From a checkpoint of a small mixture-of-experts model trained on Wikipedia.
Size: 12 layers, width 128.
Experts: 16 experts in each of 12 layers, 128 GeGLU neurons an expert, 1 pick a token, a softmax router.
Below are experts of layer 8 (counted from 0) of a mixture-of-experts language model. Rows are named router (the router's row for the expert), gate (a neuron's input weights, with its number), up (a neuron's input weights, with its number) and show model dimensions 0-127. Each number is 128 + 32 x the weight over its row's rms, rounded and kept within 0 to 255. Numbers have three digits each.
Before each expert's rows: a language model's description of what the expert responds to; "comes after" lists some tokens at least twice as common just before its tokens as in all text. This comes from a sample of Wikipedia text that the model never trained on. Tokens count by the router's weight.

# expert 2
It responds to: First pieces of words after line breaks, quotes or headings, such as ==A in ==Awards, "R, "F, D; also during, beyond.
comes after: "|", "\n", " end", " P", " an", " Minister"
router:119115177080151209108150160134097120143116137132079052125157156150100116147130139116155140143134097125153147117144097085092099159139120130132185191137128164116117153117171147168138160155106049073089111117111133136106101149162157154075154149124115067139084205115101125124090141149206083129157191167066128089099157112091119143188130091130112188185145193093114140134099115125155120144128
gate0:166110156160136147160106106201127138148160124122152156127153126136070108113150137179099127102105111117185148122128119129106133181052138188169154094091117140160138083081163176120081127144106085152149133126067111119133145159130090116167138146156087143106140090195137127125092149126155099093178164146168112171127147122108155106066071111102129134126160114133142022116031111111137157097194
up0:138124121138146137108184180126135156166105090117109196119121108124174106125168089151173123068103143175113121106081092109166126137108125055157116125119159115156113120173069073203174135131107120188147143133101191164106177131112083155172160173111169143081095124142120142148154118069102211096127211107093097092126147148116125135168143132190086131111143133095096122090123143138133096102087
gate1:124072095119130073127161138151167127109141167139093138203119121166155134152159083149115106131150139157175133181151149115160123165105109071091100166108160084152085128167082148186135141121083103124121163129100174194112135207112087125157089177147132132146041131095184145123107116120066159127130108100133188127073135138160146090159141067180118141119109114088115123142116106157166109173189
up1:190085125129147110145073093083146136125132129093114118201158140108149117107111110219154141163142099150111146113175135173113150181116124099112099056136173168119134082168102134087155100097156117157169102153142097075141106148172106107090179156143102102156117165118178169052185119109141106118123101090136110101114124097121151115146111116116074086144137107186152126140108151098029193153132
gate2:085116133118104150088129140096094156076146184100101143082139176126158214161140165111083105155176153073099136135159142162217087107119146164138165135130094134113155165124118160111115109136075205087132207103124129195151163144138138127129157108145133127117125108108156092110127145138113186139115142121125116077130083101144105156176163153117151101051185117207117115127077141131130126096078
up2:085060081164122127113170123078102139182132096110088125135106130183129069134133163100104147157078096139169114163086127128170104068106071102065145121140123135168086087164091147114134132079157142092140142181105133183127144162093081106126131135092162194124106042073143101176104111090130171142083126142105092123161154123160125128088132123121116186158078129119096147124193160107108108144097
gate3:107112093139111108091125163091085142160132145069114143084115089165145174173074127183127148094126168116137088167150155122128146115108091128120142131135156086102118114113136103106140160160140150115091124127088107039137115129072151129116116120100105157121158148059102105166108132043044131117061043081139194179124123214098088117065166139100103106117114139110148142102133163137120148132122
up3:156118154142142169162150102156105152111113095151154139104123153145130094126151070134192131158070107195070139115171146130110126170148132197135078135104141106139108115122153127152130156087170137149110116106159138122074158165120182140114132181136210140106092082133120135105140122167206030110122123133087100159136164026137145129104094186150151178152081167145134129156086125143144115169150
gate4:156151136092113086130167159142106162186066100160153148076104138130102098095120104159200172128124103125081152139151111121122097115116124145130148110167161066177067133138155104115073144152164079169119092123129135093207135196124151110143139162157106140098187151119162123126043181213126166134106106184137165080122101101153110103169141140157162139158126086159120147157167169114144096132146
up4:151159113156129136149102182098104109185112105139143172066183138121077123128092131145198141135140102135098113125104089144143095108158132154153116172156112094170109147138195124128073160129217042149122132145126169076195161123150184114162136139125137122112163155087131090160071159165101122171067147178153139109104123112089077108138128146184179096148130133123133141144180175082146124169116
gate5:126159115183114084124166117153165145075150135076129187155147102139183150088159129108130108087117131075209098118128167138118163186119119186144104119118113147117139124125126080088150169134151123127200122117102130167137170165140137129137075153116172099094092194114136107127078163057098052184153118138101150161106171154111148084141113146117213171079133139143149111087143073140141104108111
up5:092121145195162145087176140108182144080130114074102138082115152107185154156117101173140151083133152052171102130114184161136136174097152185111115172193123123051160082128119133076100100144136154134182161133145093142129181141125129166151090155114168165138136208084100153155132129118141116114159097109089153142070120147111142120147139100154132116036146094137141124104174150108156168131137
gate6:182134096135130118089099071086170154151143165100116102013123095131163114136109113153169177097116142106118131135149108154124132070086104135152114120129171074141189137150168130080136121190143159094079154075156111127099126096069139141075154105068197121105101128104158112096193084105094124116134127136104154129136165205089090133078172118170090122146110108150158137147140099134088106117122
up6:139153157090159076184106108145099116142152133133111132136143110139124174144073169139185068114199094088128096079116165105104123139173149120182086139107116142144091128148093116172098183105158158135087162115180151189129116144140128104107130158127136078165159089171106091100027129126145153111089158102118151149197160102175108109177132114112138145091104110121162100096103194096117165141197
gate7:194104139178106128115188156093136115146135096159129089160154092116066136113164101105089089148151143220118119152098158120131142074141092122192134097099150075201076121154120111133118159086091152128132090105121076171106146084177112127161083135132169097101195132103117132181151095136093127160142049147141168102144108127168130162154100127149144073106140113098156105105159097106167153107072
up7:111144112099171107126164115131155144131097173125120157091056099096176105116143124138139147108051164094184119095116091126152098120095091117073222107108088124079154107106081123091160069133115103159117091093132113135143190167086124125149170150117076186150113089156112116078205106128170166129103096182092125129102159098125165098120153162133091116117150130137113153185128102122110057084121
gate8:104148159155152123068109135099137174167124119125144164115157081114053155156187127071137121164136089119093069190157180135129120144077077109186137092106165119144144108050142179139099066149109134071104117137118111062098164145118157145112140096196122117126117139116129116140107135186139107158136112129180098118169100096153117102153111186129153062131162126176164144086109095182086119092124
up8:136119160160130144138168177152031112165155082141120136094163166147109122101117122135159116127115152153146171096100089088158055133185148101101138099151151166133167127171127123120189093127133177201143095120115126180140120082105160135141128069106145098109121110102135123152116109141101169094120129138132124101090151130048168166135123043045056163108088147147119169132177143152120175140095
gate9:098172101122151122161092193109096137142091125156148132163128185151129184130115150187067146141083144106162106200095097092177146127137051157124113129071112128133101146159100123141093135087131132135088081168144092180110142172162103136136146068085132143118185104155132130119152160166140110129152117171142138223170161092168122127074106032150159161103117128124149111128114173134124168158131
up9:127123127142107097113172115148137126153165122073104144086125143128132124129074158077152192133126146099149102117142127196188203176103136107205060137199098101177150119109169120157099057142137137086138122069138100089154119117128191080145111126096129159163109109118105032136092105119154124140105095125138180108111111141117128151147115158116063091115129158120083153122055104116145169157143
gate10:158115174182151124093132115160113112094217160071096140120149075130126093196122108086136113100133199178156174129138113115149137090087143102194150123132106089132141134145117119078133101115090134144124166124096121101150130113055142234138069139085164124120142128082166095113115105161133168127118072109101104066139143153165161209133150100133118096170165113119093140123113131109074107134127
up10:105115156152127163072086135129155136129137148162126080233142115157133108052132130118127068175125120123202087077112112129152102166131117196125149109085157165121142082137163163122101099093133083121089134118071142096156171108148086084067097083128144146115070131096133107179162151072107110098110144152140138114121090085086108099112127130112091108167117165132135057105171125154104173079133
gate11:145122159127188161097073176093153163130127106112127112147180107094087104059086109129112111145170129146120153132092158157171118145096115108170124065107110100129146102094078101148145130161167152170124151127127139157074170079153100149091142167143168175129125127137086150112164096158120148128219085112120103137138153106061092170098126064144170107162115108115168213102087125159089148073171
up11:132117112110114104119169087146134144061118147124092161173102122173114099166188133140170159063174122119113122127171131139128110152128126077124100144130107124132109179148125125166101181125125175128134108126130201117148117149116160124176098150095160100148049156155128106082134125075158095105104168068102151113081098225105152082145115165107093127161074161181114040122151141106118144198106
gate12:161120129149152094124200187143118154118143130128067158114108136147133120133162128138149159127064142170172132142085144103181108162064081073128139149163161124156189115139168131125142117152175135148115125160113155194115108120154043148123147181155143141091125119078152089177070166099104135192104120174104200140163124062096115124098120128148168118129155159080097144120126165205147110098155
up12:024152149150097176130080163093097100089128103134188123127200123149115147120177115092097092096187100177160072098135144131155111057163119165085092152127110188116097085148069133152107101095121173162168101124129157105135151121108115157134142106121167160086181069144126086144138106141086115158126119061152150090129191117170111144166078098092135123159138137101154118098129098110116124093121
gate13:115151081139149097169160153108135098141146105200140120131093078144147229141083133112148169100118147076091110086175144088131129114111111166116103156090061120162096129167158157126132162128114075170127214112107148113144125122105154107145119110155137092064113117194071184098104100095142127179109104149138086074096128158127149051146112193116153155114083149170135125090154140109148145146132
up13:104113093101159189154133102143171129082117110097106217075138135070084101135105126169159126099152121118116126144093125073034167104160141141110135118142053112132147110104108140154127094128149104076146113111098093143123134137162115147131159111150109059185161144114047112157144160166181139177192159112165148086158124178156108135139149080136143117046117105101146098116137126134133195116124
gate14:102082098111189113146183130179105116142034102177144161114140154096179130092162135141099164150132149146155153143135115094150186174099120193117144140195150118170106053128156084163126100139178133138095103145130135067174139123131128134144117132202086131123095153150134089144075192155095150160107120140128154125142094133132082102077141147117170137106187157159123165055122147130163117099164
up14:165121139135174105102118158137136107100083094120145170133121142124161151134139110151129100125086225105157158120162146102187142150122175175117153180174114081156139074083149154138162164155179115141123108105089082078173139130143139151109095117172084119208125153146119123170092124140107145141098100161081130117181081119105077137102147054129198130084149140145140160029124146082148154142134
gate15:104096070119144141124176144105121093151130122151067126169138092154134207077157154093094095177111152120124129116089180128100170137117134139146097123169124185150112130183097121163109185099141061139132137085166149125121124162163133130133085170112081119098144107148147108088079083119118145148147063112163119100167100142129189070099097140066162067134093166089143054111156176085101128111093
up15:070097138109124184129152149126112140163077116101052133145187085122197193109180116123103146158138108102074116095092179128156119145135135141101141157126155140124142079180098080170124101124134068151102100088146082110118142144131112153097086124060114134156099125100098175158137109148095162113172096164123087130108065150091104095071171070103163104098149106169168081176141158115172124098125
gate16:118164133142143118093099136182138119135115126093150141174097067102098116162169132161108096116122120057101121053164109089085134086123143108159093147074124100201107108139159118169123165133127125145117147167155142075174095163120139137149180147167118101124089085166141147128066123106123118097110097067153115172130129172095107214106151187151132083107117143104178125071047134102103072108147
up16:131138149133120109116096071124132115123135155096105112112100161109196146123136166175175133162114119088089141076131086089099076160124123063107086175129091160175051142135157177113143110095102226125119115102102153128100108114160120150116155116136118060135159131092192165135137136155115086140141109129118172078181143146094140153161184104093147077125046084112106133087156086137162105096083
gate17:106172141097187126218128067144075060078141102155165085085135185199159148101158111175107154135118071125151118123171065129116154086138198154121126114145115146076158106126156138117092089147055155159160118146197113144112108145170151120157175097106123116124132093163111095169114126115151099107097174141129106131129130107170175104145148138138075153112143132090098155144135165136156098114186
up17:082186102086134156140159131144179154157144115093115137113101139103095112126045117113136170113128136155143171173190147126118068096111116175060082132165177134063139099160077084138101037138151154145123103158050120076098128140133105113131091134137078121119075161118111115143155121141104104102175135107148174151105162113054173149134081114145136114149131137184090130108108150120100139189145
gate18:145141090145093149133103193078076059091113158129135132089087171143152101040117141153060089151142111113111090128173138164099153084125083143161112150131099135085131153122112179109137128104150146110133103136144154075102085145125177133151075185186143137102105093138164178141164111136116116134163175117100112179100148119175151096086144146124085147092155073175062098130117190129082092114156
up18:140077159138122092129105101180145114161186083124077152176113127112057170156072152093182122077166145111126118160111124137170105116162135134093150105129081116112138162128121099143108151136133099096135174134133093250134122104087075088147141150108093105106153153103164129167063183150133152180120147211099130113100110122139138101181101070110156118137183135107143128107137103110090182154118
gate19:088151113175146169079029140127128109087132100143152133106096137146091166151117110128189122138139183101127159147127122156151164117139092184114070173122146184072142084117107139075135125081138123133157177205127155159160131137159162100182143180128094139082139123154134178135097124091093074100138152092150100116119152161121125125134144155103133108133129103115177146255113116086119118150093
up19:100133083103135165170102130127170137107125077126080115124097124181073160142087140121101131088157170055072154109094124125176122111147155140110179127082107138088113137123182188086105170094150107097151175132077116174125117095158160113112089157074116119100138172114127079119138104083191137094181132133159114168076107120094139164164117131181146074146101142104167173166135120087107140203084
gate20:133143110134097161092135138109111098118180092127102113082134106149156132119081101055145116109139132104087140114129082137155130146199124153063129134134149090151165131141153100057116126086163177123206148169148146173156117099105127102179054105040077077163084124115156154123204136107124064110118162098169131130120155116170122130148071106148096077138115091114164109158137185126122169143110
up20:037139102100091175101164163113134173132127138133117147139151172132123092093148097142162155086166106130132187119113179103083118139151094151087128126197124104104158172123175073062062171114150152095183132154125117106137137141164158056115108158135067165134136136091110092075123178155163150127153132085100159113116119103149153047106069124129109136125126168096131177134146143139121143181071
gate21:122097173151152090148086187130099059069086110173249107137089128070106153152094143110114117055124145156134112161119101126147161089113123144198186135103120072174125153118080135132146100140137108143133122097137077075161119129118139164099154147131154167066149136106133170103116144136151116130099105139116148174079190115119095114121109137140140103116161110103141156049070119171114130156159
up21:139135099090106093129141119155112162151152163055008149081157137178144143122172080152138128146067149147161149080143096098132130183136112112173095063090100116101170100109124096118123111176097158120138149176137093207161086115083154117162153130130148109140118123079083129096196097148111101153234140109141140137119125146130132138134135130163119111124130121154144146158151141192088155090138
gate22:152125155161094167089114111145065127129191093127153156174118150113082094115135134157120154142209142151169137115142109140127164124157099098152110121129073128161103125137203155119123114114090154160098112157121177121152184143097135140138127045117106171169230120163142187134107117171125074091092108129129121145109132130098090091133164129150151165127102089155117156141093130133154221200072
up22:114153104132109105078141167113143163118163086104098100113187162152111182095119193171166162131091136076088134109138119114083126150136144145055108131137126173130127102147046135171108112124138145137135113144150179102177099196161153107161193130165165140116058140136141183143138145092155171112222115096087144096169163175119133116106178121116120135129114134068141135106167176104114067098123
gate23:135104150113088149154160200136036095060100078147152082150166122112141092191122126053176133163228131125149150114093108093064106119146150124157129105156173133168129104153119135143157121088142088198124074163126092125132149089170107133105138104081104127152142115146183130106175111110118169166124144114168126147112130137138111138135056130120130106099144137098146077106102074126188156139109
up23:072185175111117133044123103165068119101168181144137158065169155144131105091155147144177105102164090149132130151194154087139174104166117147131090108157099072175143142119131129077121151158127141066174141140082151107150127078114122135105121142178115154192105119183145066178099105150155082118117078126156147104141168148081139134112078149116142142167145155052106128155119141141152168129119
gate24:097145124097140133206118163141119214163159129097125091130127122103103123125156169139141134174106150081165113124077121154139130130141115139136114119127080187144140097141073173146111151151184119063132125047170094143153183156093055173118107137150136177162104094133136138136141082211126122132132103187131144182160183113131115204120135118146178130143120142074112199119093152149091111125149
up24:093101123094119116181131131151070136146075138101173101110148154098141179089132065184129123133105163130096138098138144122120040107203099183126136155064162165128107134093115118144145113143174093161105128100149114195134094065113108142135115142140137129120133154153162104131123139174134087106028097141118085158102186072185139114149082129163170157120106104109126159100144107171116121051122
gate25:086075120129165110133180173085171110135130133101136134101099148084131188123068155121177084143113181067128106125178073125099128135149128101216128131059119148091151120125085142098136160143126138125127139171088080170121088094113131138132158125109126089209130109169095117094161152131098121131024144134156164141116110145153095108103088133149145106097138136086128140076088056149165112099076
up25:085127146110099096198149177093109153143166178167135161114190147155117093062154141163123124111066147136160154132068139123150171077162054166192175104118130149113100107130121102113104130114164113132126104155156088062154142114089111143119165085137120171111154087090088143151130067158141119124107135131154180182141148129082095117102181182112130138173150118076102146079168085161091169107119
gate26:161118165179109083115170122143113084150137110111066183111111158090102141087161121129134108101137143080133155152110171119186177093124111116098085136104145106172162078172098148078125077111078177125139161072126139153152191145144182078170102140203154100109109069113153112150157126144081217149095102149150121093130067100121175163146160121123154108128160120136115105175138101138148148073147
up26:111145090113143106113080083140134089119156127181170116087111171070071159102105171186168191080157119131056135118195100129142125132114099166163142071104135115106065116113208135159078124133134130147156122114093153137096108128092155125102165160133163124117160153150148092095150112116134078103176103138196111165031190161097104115160137128154115141160144100101118137128081126148104133170129
gate27:111110097082136116118114163119102166081156103135152099087126149123160128090118145133084143144154095175146177141133093118161126101066096143166156146171116088131119144134174057079130102138118058164105151185111144112090113143110116173155093131164144115123193161116156111130171120135101074157127128213147171112125134162107113070117165121119128144162132030178140120073138160117163228145113
up27:068107142098154100065088123165204169149173173115111117111159108194113175148086123160108079178123179150129155158150140151142139142077128169098182142164116126167160115123114108058110100129109137138140129178145162121187140134118104090174117126184100111103204142083147130106119130121174136161134177095143199073054131145087120084157134150116138112083123111150152104128167146078101118105142
gate28:083084154153155149127122086092152155129127189201108137110134179099147146107124138194094112063171122184132153177076175162142118143150106023043137127174117132158156185137116158172101118087121132066114128120109135155081122105121088168151133098141146187109103153116100107127116121127111050156165144135125153175144109165151120120126132152117124118074069087149114143117157127166094160140154
up28:161161142098108083081096116116174104101132133188122103090095086122097146129030166191112180146167115102173104071137175176179140163122166141105125108146074161142143135146165112126106133090176088135137167088128136123198131123141137153112165154145115149139121114108080075084177106137142151125120110093091148114149096091101150111099174091174062104130105113174139103171118109121093109100210
gate29:123138102151156125180112149099149116139145076078176133162181172094145184086142153143120065091149130144138080119171139121127198158134132142091106065075137114155081106098145066122130148141163138141099111155146131054157151160139111107131161086165138163106124151087111079120093178097156082078108121142171109174088171107114121132104111168083171117160081183117139172067127081159129170124172
up29:149073123103126147069108159153073123148131175184114135161131082148122157141173149147126121109126157135174122076111170109119095138137087144198092119127140102149127138145104113143164118113048139140130171137122070148133081100088086119098134216155152103111137078129126178132136045140104132176161067099105102098147100185147102065121136092185115168104114105087114143133124105165203107079117
gate30:133085141089161130112120113116087109145161161164131117080147086115144091096127148105192090079089115161057173160138083126146106073151128136101125154121116185128134208098093127109206158126149113129110165105138169161131181098085186151116172134078171127097144109152111167080087102125148142151093074091100121110112111130158134157194086156079198133086146161114140122118087102137110098159077
up30:106130083089099071123124136088151142171154158067089171116129120174096125140134132181129133167120135077110086163145175171103114162116126127159127122158141135071174090110137063101090124186091112121151098067130161130097157045114075138118108168081114137131162171086091118182146119116145141154177181091058145145157160182095175156134153116204106122086160134116138148137150119169131101106105
gate31:116103170127087101127113099111077170199164097148107124106081161138145119084109151144119178117123124092142120127127111164123149121164171097092146117184147143079159112124079128122089077106130119153125127139096108132112085155148135082116156137086127129045118135109127127111157152162088054029182126171114114171106099059141137112089110168149107163208164106091198100163186147110115155136130
up31:084101137143165165209135137100141136164071160137121117124117086126133131100154111125142081179116177099203127138098170138098121154117133106125166108136095230140137167120097102175128159136109167108209137120138136150108082140150057094136110111165100179097148160141109073107099105139124146100138118145153140166188098118151160143096131191138095146093093148129138173137084117193150088100053
gate32:133104166100090099107116150090096194127100138109150115141116118178103093110158109144099119161124128171101185132136166105095067071093126125129108155128127097158120192113115049083122091161127174096148089158152123113134071096172149109111137192128174106124123098103151164100208093138085133123125105114101100179113119157130141136132126186175089100120088144101069172097052093150135131203098
up32:149118120171104123118139187102178181080150123087112089131100129168104178133126126158102110025149120137146080163153157158163130111162129132122097129104109141107089118140102225130056139122159149162141157149167108102094154152115147098108131161153127138118115139150136073103092149069130135161145104094114137170075066134079058119113136178106124088174077099154156103161056134090108135163162
gate33:092146106100037102145152116115140142134080109114079077145081093125112189161099133132126062155077164052100150150144144156110156145144207157172040112140130103106106129153092139117120118135110125117157084092159097130049110148070114130186134093208112136093134115071067149083104084119104140118137133118138134142121112165152155150151116087125091080137101120151088094105118107147119103130145
up33:123104157182209120074112126176156078179144097162152072170092139103162144095100129151095129131118108170109103127127083103175142131129144163187129122072180093154133168162074160055144097151114133209136176130173101105127093084112171071191128125099153109094123151164105133086117074115113111142114108074201114123114187177126123170112147137124138105125138137105149107155125111121172117116134
gate34:169154114095074098093133111118111126130121091068122067156100157124093138100142100179172120068162051066118138158125163124165111110123128112173087083077138096128122101166092139188112141145129148145151165148120140144083082110111133173085142192116119091118120126180130184141158158115110131130128156176122090165123120121113097064151160081175129138206163117195054138101148159168104122103119
up34:083141090091119139156142114150158196107121102155089157103154132108155132115138060097155190143106086122071135154127122138122115135091093129117079136209156152132184106100166120089077064148141095133121101180143179095155079138180069150182076119145095120130159188127119120120141138147129116167170146154154191120158168136087167106114133144224101138109148083147115158082161124118099163151120
gate35:081140055129135153077126068127155166135163126144109159102115177109126140116135143167157070131111088049160169153163151121204097132121108123104167141059150123102169114129085108176081112152116135105111115069126131118167175135107109120124155134125126141128089122150140180101207104138057143106173143129099139098094072097080144150181164120180129067113154095156134120094161098080095149136171
up35:130114105150121125125127143105107118158155130132114055077125117152170148048231140146135174131129162146133133094075154125065118138128158202121120132169131158168155097143148130098127095090172101159147153146123096160165168167151102184130165147156148116094152127095156168083142140149148159195122116068086146117138181144136101120044175103163108152100096128177138130152144118103088206154142
gate36:149130109073145098173121143165178091123124138079196138079140128120122150130124166102129125111132126116183109114174162112093106129146125166151119151101095158130164129081126130131084098132204135134168199158154172116216177068105177126125122075127159145126085107118126129112128188145160111189107127112129032178146071172127130122099106160138128075142069162155119161094097079151092145126129
up36:099133123144092136111082160132085117108186117175071138123130088159140148150154122169076135219131165120106123116057134106101128163130064091153076106116116112162104122205123121120133122085077165115100126064130124164039149167158099085142145168093144097116143129175134127154112138133136171155129138123139145121141128096149109062147065143084121192148113082109119113104159171084177093085090
gate37:159131187152133179111140167138135136112113098111114081140196163121192152117132140157053079107147127179186115171131119131154106074154089143174133103131115079146117099126113080142128118117144150123057094101161125125106129112125114080194060093158170165072115078139115089203097163141122139118120062141189163115158143080152110113116116111105142148163134134060098126097129070160114094124158
up37:093156111080119084141107118086174171158205108118083126070078175099085135137103119137109176137094151094068125093089130143133094152090124123153162095145099162082093124100118164113146073145145166129156136068134117203155129031105069154154155150120089107117134115179131120091148128102129146158115128128066094103154140109162153135118128146152108164102142077105132150078146147152164178052150
gate38:120115096173135079161156136075208131143077103147073191110078081101110159144096122168140135135078185115104103129099209158093124148107079161104119121163101163100141136149131108130116142131073110129080119173125093174120098152122133033154127120155143166178140117127080102116108157107191173157146132157106143106158193157174165104114104131128110103080131137123086090131187137149159146086124
up38:151125147149110125110138114171129127117070114131117100119072126138120133091138072062060094137140124092112084143156138095196138156111108173170172113067153096134103124124018146131099134128134127110135101125143123162105116108109145118141086096187116144144156133160126091163126084171111119165150115175116175083106153108140120121156107066118175119189142134097134206071183138168149118136032
gate39:118139060078097129169154118108129109108133137103110110094144120139131177083163153136121052125075153111176135099101132094122128120177151181180145089091086157115111094196041143140154116128119176168139130165139106132091169157131144121213220145089169104113106064151138104154140098120111136108133084168113125113113153094119117147156158073156145155162082120145164162094119077150096170163127
up39:083127108114103140143120075062155071080087134126147094162099097112109094090108167145126113159134061159141179094074106169108150139201179089113124122101167095111148123157144104143126159076135161201110121145153148130106082130110157126073192120091132132126125093153182172118093102191078173115124133122153105136154140095140140172111158070111130158143160145142213120123102114132116198161164
gate40:145081130121114167100093153168073083041116115088202101132138168110124160099108208182112098156160115120140157147088090155139139173135152134163177132123173131117133119129133166146183121153152127119134115100173125074178106085113179155150108086157115086102088115192175155087146141096132112145075118099143100157139149100091083143088063172096176151136148146079139105096112124145160154147173
up40:131128155158132147137127190116012138121093121134150135090097243132132140131078124144105123095187136119146168174092055137119161075185168157110148171102101122091109130122138130105150181144200136097142117125169099130155101099178134126124089125133129175087105155078167187130143114128076140087141134140113115158124120148117080148129141109138147119077135153054127164139158185120130164117110
gate41:138136060152093122087128107126151151161100098089069119091086064095178119090181109168146123097123176136118184151099134095127114093146100132195122104104121107161129059106095125126144188108124145146125141089093127121072112092131129083079175117062183156146126069161117121152168129135107128104117132144065158110154105088124144096109055096064150142144155185141171123145151135149060096102132
up41:171191116134118141129160107118151097166231147105123167098174124149109174104125145118106125118071098162132119095129160176135165125128083111085093098112101116158142146159157171146090123098187143120067180146169111122159135177125081205118087098069114072120122120151161139156095128165133158138126116174120132125162046158075147158158198090142078122088134137109114155150108124103128169135173
gate42:132130064118161150117212160125148139140111145147094128097147134126088114079089120129139106130075196149113133093168131125111173153098164143163132065175163092151147120156163185137098089146143159024180124097150144118191150156153132099070141152129113130084149123076167114143114112107184089111147123125169152114083125122079078185117128155115139137131133170071153123174111123200095094149150
up42:143122141106066116139126074163096193128166146090117097082140147170098142117143066125099082118105076173189105203065161121124106137110126131098147160118058148176167109088148127161127108103134083168142111181149180115149092131107113141177121102206149179122076130119101080142100129157166158145069165133110122127132154113147141167139124149144111085077112116153079144099141149113150055090157
gate43:106164169106120161142084145091165164157086097119147127146148132109061191128182103069070178156110135154171161130136162158138159128106172197098130130163120149109072118115105150151091122058183132107130089157112093104168104174185169130137180147179113195142132106119149082150082159187147116112112088133167117082102160140138130149105083196117155128163136179167155138133128157124161125125104
up43:074126088171160176148197083178162098064108133135119139191145085151158126201107116123146091080165129110137143068087158078121152143124144111120130133144135135191180103118130080149164122133096130131100152109116147175111156122079129091155048158037135130114113163137128173167103115175116152166152197125122123162130153116135132111175093105197098132159112116116108127131145082149129067118115
gate44:180186113138134114136096098153094124083084085142143160081101167155123168139155158129155173176080092169148109129138118086138162172157159143144123115158045155138163126094117173121058131157160116091068171158109124145084143103108152078122101114132178102134160143156163170086124127199103090114182140135155122165113106132091097108200138126126145151164147092134190183121184158116180124164135
up44:171170088080147036104106164116124115137142149087117116162144162123143133131100155120168093111121160135099088092140122128172088052132082158147085105119044118138132124140118141112158111150158172090133103115113156149105103148121121140033179117162111172093155108148117100136159098112072096144126085179175112140091093131127145087126143186078101166124098109054079094187142140152101182143117
gate45:157081137124162158099165157114175107140094158155137121145097178121100118133132104152145135136125167074127106098110169095125083135115132093177113057113122160144124177138138135142060121155174172059172123180135090076171123120080164059086039140214055116147162136144111117109112148126161076144172105112174186077140112104127126112102173139159121133128115171137142122140140096123135155159091
up45:112167133146085052150138133136100151190179122109126141117098144216081154136119131133138115102172141159071125183117113149119111125126153187113165152133108075073097076136113092116136120145041092117136061074126146161046139104168082149120118118090117156119117121160135129186140099110098130043123136163075092132103175135149148118166143097103136154107189129089111114114093142117151088133155
gate46:124187092083083130180085154165084151126113120162142104092141145096164115090156141157109085079136106133141116132130147004146134097164083104106124168100083159150097115169103108110127152136116170103054122124135153070090143157142160094150166147161122086160142110113189152142133166166111141116108118147122115123154117051135114157061158132096216111131109114111136128136084146104122080194136
up46:105165089163175148141151079117112119134106121121131085147158117172144148051144178130088113172140118212132106101116165176157141133144143129164106175164116181169147135139115144193157152057082087169156099123179121121070126211165132166120104067151173156129100159142108107130132115127146146165119152169153156146122098103156167156098178122125095143110052092155153108109098126166155180091127
gate47:112125112130114112173198090169179112104121143122086151119155142137081176081065105113097085117122112089185144070140146113144134171141160115162122097101169130169128040128194077147161145110136143202154159143140125119140147158170121128187109132178115156113168146105125157119082105080171216131131151101141151138127111108110129084149133130146133113083111124208118167112143177174119089105181
up47:125149151146106198143139166092115159199107078163115124120102145168168102141187130128175112153149086117110169123197157101128156097141149149133100128105110157110105191140144157145119190123093119130149121144157193114045109140068092109102134127093105124154132127137159138104191159142177128149119108135121063155152150097198104107101127113066113210113127085077124147107112124165105146064074
gate48:098103134134106146153144131100188126140054157154126165134089102163085106089107128195134153129061104074137116088141154173188112123129084124157127137135123183122102147081148160154055141116156139090129070136110104142115144128144104105123133135135024112148209159110114152103158139169093166127116131084125116149136107166185122108130162031128101077131098111086160146158137121120089153181162
up48:093125170146144170165063091096120114098120137123130166090167138132129115173132145096120170094134149119101159125117160105116166134121154153158136122134123113113118061143176132105101068093244161074108138116126139106144121155147153124120111170174137072153148191124121093137126167161059134155165108090119154087191089137148161116171125120173133071130081160190137141149093046149124104190151
gate49:118157189137179098150117065183131092154076120174137155157124095096165067152125100098105172127144157130133125077073066131132149104109131168101178132161111095147140108123135113075113069081095151194199109111159153084136085203110087125116092114136075142141107165103127119098137141100130115119134123110186138159118113132123152069171114138115093156160171087157104108163092184141151169127183
up49:158122155119151117150091114173126116110096119163097062158124160152154164086158123170123162099137182080201132151127122104128159166162150128125136170116120142126140149108156103058063109091092087119166147137159124114122160215177100083137146146130089148117189176136135131147144142099082080134133143079142147161095119102186117068114160114114181146082107099154118169186150117102220151148095
gate50:121121153074169109180040106160091147120065137148163137164103153090117142139101159132138152103093151153144103127174088084118153201143152125135126139198117192180138151081169191105116163113166162132131157135152125087154097153120139097127151103219139178149118117133079137149117121125168112160098093164151151106149087116107115152113153207120172083125163118151167157163175097089138098132090
up50:164147187207119169091172158122125099070177140172149118188135077128072110184145088131145114125246113142112152110092111142132114101132135086131124142085113100135142099145094140168163121109109137151092146083096133176096103105166120143129154156088145098126126124144158142094096126145098147081149152152098090165153141116147159149125052056132077161161138103096110121122085110174149092144195
gate51:159064121107134150179119174118197141116069130123154123111159120076184113104134146137181193136166168134217171139161125077137133182161125173125111051141122176154196107088193102094118133096199162141133146158200106060138136175113157137108141071121102136137071116151122130132133118131109110100125142168123145149083132153101109126122139111135106136070108152142145132114134133088153167149155
up51:155125179069179117185122150142135152100141176093153148107159132150162155102139180117147145185158143095168177178125141053090122157110142131100104103130132121151203117163148195138085156128163162188146120138166130104163096142143162085075164119138151105120119076127062164143090141112138134126058146084148155081108133112104149195085145116118111131105079135167139138093148133090059184147115
gate52:156114108167151138135076183118163121149150099135099140171172162109084141205123126156172096093088141165093140160096119100160120094151127058106135162089107115177164167163069171129171165126061183127114136089159075135120092118155119127074107156125132128138147070148125093144151085145110108150108101123071128057176118118185135147198132128118156116092131096108160182100103100077151154148092
up52:109106163139154157172162112180133113122110097115109136123134124123154154109146146084061154068125053158173151117123126121138151156103084150097163159191061077129146143099131152121153085142151122143171102070127088150231137202135161158184130117142159121158108136167082132160132131157093122169159043138157127147174156160104147075133115140113146148177142170177145156127187114124127097125164